Weights of a small mixture-of-experts language model, trained from scratch on English Wikipedia: 6525 steps.
Below are experts of layer 2 (counted from 0) of a mixture-of-experts language model. Rows are named router (the router's row for the expert) and show model dimensions 96-127. Each number is 500 + 40 x the weight over its row's rms, rounded and kept within 0 to 999. Numbers have three digits each.
After each expert's rows: a language model's description of what the expert responds to. This comes from a sample of Wikipedia text that the model never trained on.

# expert 4
router:502471515454528471446547511497510557489478525451518524522480497486496482467480504458458570440471
What it handles: Word-ending suffixes. Suffix pieces completing a split word, especially adverb and adjective endings: ly, ically, atively, able, ous, ure, ions.

# expert 44
router:492515497546576527523508531432449476517497486510483450515502547474543460456486490477583485518475
What it handles: Table starts and clause links. Pipes opening table rows after census or population headings, commas after introductory phrases, and is, was, which, while linking clauses.

# expert 15
router:569428473491544537522508522507488539447491437526444555502524465508496471516466465509437460508519
What it handles: Single-letter word starts. Single-letter pieces beginning or inside words, mostly consonants like s, l, k, v, often after a quote or bracket.

# expert 46
router:507452473539516554552516444525459524449568417503412516508490529473464514528470552470460429475478
What it handles: Capital initials of names. Single capital letters starting names or words, e.g. B, F, C, D, K, plus the, and nd in And, End.

# expert 21
router:517507547433479520451551460549499434496518556464533485475566544543429522569569557557504460452476
What it handles: Section headers, verb prefixes. The == opening section headings like See also and Career, Personal details, and word-start prefixes such as un, re, dis, prot, rem.

# expert 14
router:514538399577577522559573529504502543469469472451574490455544525479556523502509470540460500535424
What it handles: Dates and birth notes. Tokens in date spans and biographical parentheses, such as born after an opening parenthesis, dashes between dates, leading year digits, coordinates.

# expert 31
router:521432483528540483515472566462474536487474460532450538566436438508524455453446497474515489505514
What it handles: Year digits, verb suffixes. Later digits of years and numbers in stats tables, and verb or adjective suffixes like -ed, -ing, -ies, as in proved.

# expert 23
router:520475526442536499520541451565428505432519475532491475445504473479480440591500513585428441461436
What it handles: Mid-word short syllables. Short vowel-consonant pieces inside words after a capital or first syllable, such as est, at, it, ap in question, poorest.

# expert 17
router:488569525519457496461578422516584532516480525488476479441532515481466531540538564524488482504539
What it handles: Biographical predicate words. Content words following a, the, was in prose and infoboxes, such as born, found, released, married, so-called, and www after Website.

# expert 0
router:503397500463539526559517506468473580449548489557511513483513507514526517441463480492465471475494
What it handles: Verbs after plural subjects. Plural auxiliaries like were, have, will after plural subjects, plus separators such as |, ;, and, commas in results tables and lists.

# expert 35
router:515464512492558528525468560445497517481558505504495518573478528449523442451528445460482475481611
What it handles: Of and quantities. The word " of" after type, rank, one, as, plus number words and digits in population, census and age figures.

# expert 2
router:444469469533523532504485575448495552531473426540468479466469498546455426446481431437549499503547
What it handles: Prepositions after participles. Prepositions like by, at, in, with, from right after past participles or verbs, e.g. narrated by, succeeded by, worked at.

# expert 37
router:437514529502460427461508525560554445556517508506496466448483485512482562554546557480488509441505
What it handles: Word-final endings, place names. Ending pieces completing words, such as sent-enced, suggest-ing, aff-irmed, -ton, -ford, -land, and place names like York and London.

# expert 8
router:556485472560556551475512467431494499442512484518472439456518506469514486514456536544479499463463
What it handles: Quote-opening articles, name starts. The article a right after an opening quote or parenthesis, first pieces of names and months (She, May, Ste), spaces before numbers.

# expert 3
router:468545571485503495495496425513506448566497532498564484425518470519464552471517526476549496487509
What it handles: Past participles, action nouns. Past participles and event verbs after auxiliaries or subjects, such as been, made, won, played, plus nouns like victory, defeat, education.

# expert 43
router:523563555526459523534501426475558499494471548549487484449564493503493575547543547555493490446469
What it handles: Word-initial prefixes. Word-initial prefix pieces after function words, such as un in unsuccessful, ass in assists, con, res, re, dis.

# expert 27
router:537428509474524529568510540485492560466491478529465577486448502543440451461432512531465493509482
What it handles: Dates and table digits. Digits inside dates and years, en dashes in day ranges, spaces and table pipes, plus " and" joining heading words.

# expert 42
router:473518448534507545535481494459513442538523516486481471528517578456564478481454502427592538471572
What it handles: Articles after prepositions. The or a after prepositions or verbs, e.g. of the, before the, plus the byte after a coordinate slash and km superscripts.

# expert 41
router:527498505471500532536464458462515595442493505523483468522531571494482582478495454523479451504429
What it handles: Articles, capitals, field colons. Articles and single capitals like a, U, S, N, de, plus colons after Country, State or County in geographic infoboxes.

# expert 13
router:525465510456549498505460531480450548426493475510484538563515480493525536430535533557436452507499
What it handles: Short mid-word pieces. Short letter chunks inside words, often right after a capital, such as G-en-us, H-er, h-is, Gl-as-gow, and digits in codes.

# expert 16
router:550472507471531542514512488524413505475462418549416490471517491558456484457476419512475444578493
What it handles: Spatial and relational prepositions. Prepositions like over, under, until, across, through (won over, taking over), plus opening parentheses, slashes and +/− in election tables.

# expert 30
router:529499456546499558547501453537428527435480498552438557452553458512470461453508522515436428542444
What it handles: Letters h, j, H, D. Letter pieces h, j, H, D, K, often mid-word like some-h-ow, en-j-oyed, g-h-osts, plus capital initials and stray digits.

# expert 36
router:438449441543490522483466478459461559416584479476509533483496544514560473486478444476437453556507
What it handles: Closing quotes and brackets. Closing quotation marks, parentheses and brackets ending titles or quotes, plus decimal digits after a point in times and scores.

# expert 34
router:463517424458546551527519500489508481414483444538433493523520538522445541534512528534435431547476
What it handles: Infobox fields and auxiliaries. The Country field in infobox lists, plus was, had, who, to, would after subjects, and -ic/-ical endings.

# expert 7
router:441464458473546547507515505483436518444539483508513500543438448503572482474445460488441458490453
What it handles: Sentence-ending punctuation. Full stops ending sentences, often with line breaks, plus closing quote or bracket combinations and semicolons, such as ., )., ".

# expert 10
router:521445459496532531466498489565449503439501514536425517413504439534496465440523532560428465530486
What it handles: Early word-fragment letters. Short vowel or letter pieces early inside words, often foreign names and non-English text, e.g. Shin-ch-osha, be-y-ond, F-ran-çois.

# expert 24
router:486540552514433490473449419580512514527465531446591480508544554449525555568532479524556538509542
What it handles: Topic head nouns. Head nouns after the or a naming the article's subject: club, team, season, album, film, series, railway, company.

# expert 9
router:468497479505469571525498446436491504482517556487493525513488493479528549497464472575451424544512
What it handles: Table and heading delimiters. Table pipes, === subsection markers, line breaks and sentence-initial words after headings or breaks, such as She, On, In, See.

# expert 45
router:535507512496519496487510411553535484480505482545471538497508560597461510525522555524448443486456
What it handles: Personal name starts. First names and opening pieces of personal and place names, such as John, William, Mc, En-ric, Brook(lyn), Kl.

# expert 1
router:557542506480464480442490487593523443465475530459526442473552541568462490550510540499457537552497
What it handles: Word-initial fragments, abbreviations. First pieces of words and capital abbreviations starting a line or cell, such as P, GK, inn(ovations), rat(her), c(avalry).

# expert 6
router:500508456524543466478524436592473483481505524462453555401503512501464540564522571552439451480479
What it handles: Mid-word consonant-vowel pieces. Short word-internal pieces after a capital initial or syllable in names and words, e.g. L-eb-anese, spec-if-ically, M-ad-onna.

# expert 5
router:499528482467448466485519415607548471582445478479557490476562483509491565554491518496492517492494
What it handles: Heading ends, proper adjectives. The closing = after a title heading in taxonomy and biography entries, plus capitalized name parts like Roman, Cup, Croat(ian), Democratic.

# expert 28
router:547456434507568510564532525464480525466466451535476522500513449494483501448530519445485479523426
What it handles: Dates and years. Spaces and digits in birth dates and years (June 27, 1999), thousands commas, and he/she pronouns in biographies.

# expert 12
router:502521545570511529494478573441524523565453488531455456546499508462537489488507433461605513548449
What it handles: Sentence-initial In/This, hyphens. In, This, It opening sentences or lines, in before nouns, articles the/a/an, and list-item hyphens or pipes in infoboxes and tables.

# expert 22
router:548432462541570473550511517507454553451481436530444578467457447515535430465529497494469434532454
What it handles: Digits inside numbers. Second and later digits of years and numbers, especially 0, 9, 8, as in 2011, 1981, 7:00.

# expert 19
router:458430418500492485451505503528477494474485466480463564598505479553532517502461387545456583568478
What it handles: Name endings, infobox labels. Final pieces of place and personal names like -ton, -ford, -ville, -ley, plus infobox field labels like Education and Spouse.

# expert 26
router:590533472455466543433507459516558538515467527450586425515505548468473521489508535500518519478508
What it handles: Quantifiers and determiners. Words like other, their, all, more, several, two, American after and, of or a, e.g. and other historians.

# expert 32
router:497486500495459547496423551466556528506486576514519496568450465484575448581480492460473478531476
What it handles: Possessive 's and months. Possessive 's after names or nouns (Seattle's, bird's), this/another/itself, month names, and the before nouns.

# expert 38
router:496470473464453456502485556524501506558527482509460533540498463514422516466444488510472549512541
What it handles: Inflectional word endings. Endings like -ing, -s, -ers, -es, -ed closing words, e.g. stand-ings, support-ing, greet-ed, Passeng-ers.

# expert 40
router:507523442541478556524472555525453552435517473475536569553439552455484533424445508542443442551496
What it handles: Decade s and digits. The s in decades like 1970s, final digits of years and numbers, percent signs, and plural or noun suffixes such as ies, ess, ation.

# expert 18
router:465494527453540483497533492528540526501510547452532537444475481527498519524461483585454472453539
What it handles: Word-ending suffix pieces. Final pieces completing a word, mostly adjective or noun endings like -al, -ist, -ism, -uel in Venezuelan, agonist.

# expert 47
router:529493557460422479505529478574519501508554533476569522510445508482484512560512561541456546464534
What it handles: Common head nouns. Frequent nouns and quantity words after articles or possessives, such as father, population, year, million, percent sign, plus instead and well.

# expert 29
router:569503489491576542581538522478457529435525491516450551512483467492467456445502445566478462509417
What it handles: Table cells, d-initial pieces. Table pipes, line breaks and numbers inside data rows, plus word-initial d or del pieces like d(ominated), d(owngraded), and de.

# expert 20
router:440554469514446539528541594464538437472518510498531511492450469545531441421507452491558505480510
What it handles: Role and clause prepositions. Prepositions and conjunctions introducing roles or clauses, especially as after served/known, for, with, into, after, when, where.

# expert 25
router:499467497489599537576524507517504478419458556555448459523532553476509500537494502498489487508490
What it handles: Spaces and consonant onsets. Blank spaces and pipes in tables and career lists, plus word-initial consonant pieces in prose such as sp(ells), sc(ale), t(aught).

# expert 39
router:519549546458385516478501505538452509507486540455520489543565511461468553514545510492491565477530
What it handles: Particles and time nouns. Adverb particles after verbs like grew up, out, off, and nouns after determiners such as first, time, career, season, round.

# expert 11
router:479520465437471518534453521571488570437517424455502536560469537524537497454481459567446516551534
What it handles: Coordinates, years, headings. Digits in years and coordinates, degree and minute marks, line breaks after list items, and the ==See also== heading closing marks.

# expert 33
router:487444474434486535516467442508490558438435492583507502495488555451465518516493508533438404552482
What it handles: Infobox field values. Digits, arrows, and word endings in infobox fields and result tables, such as Record-ed, Open-ed, Broad-cast, years, and he/his.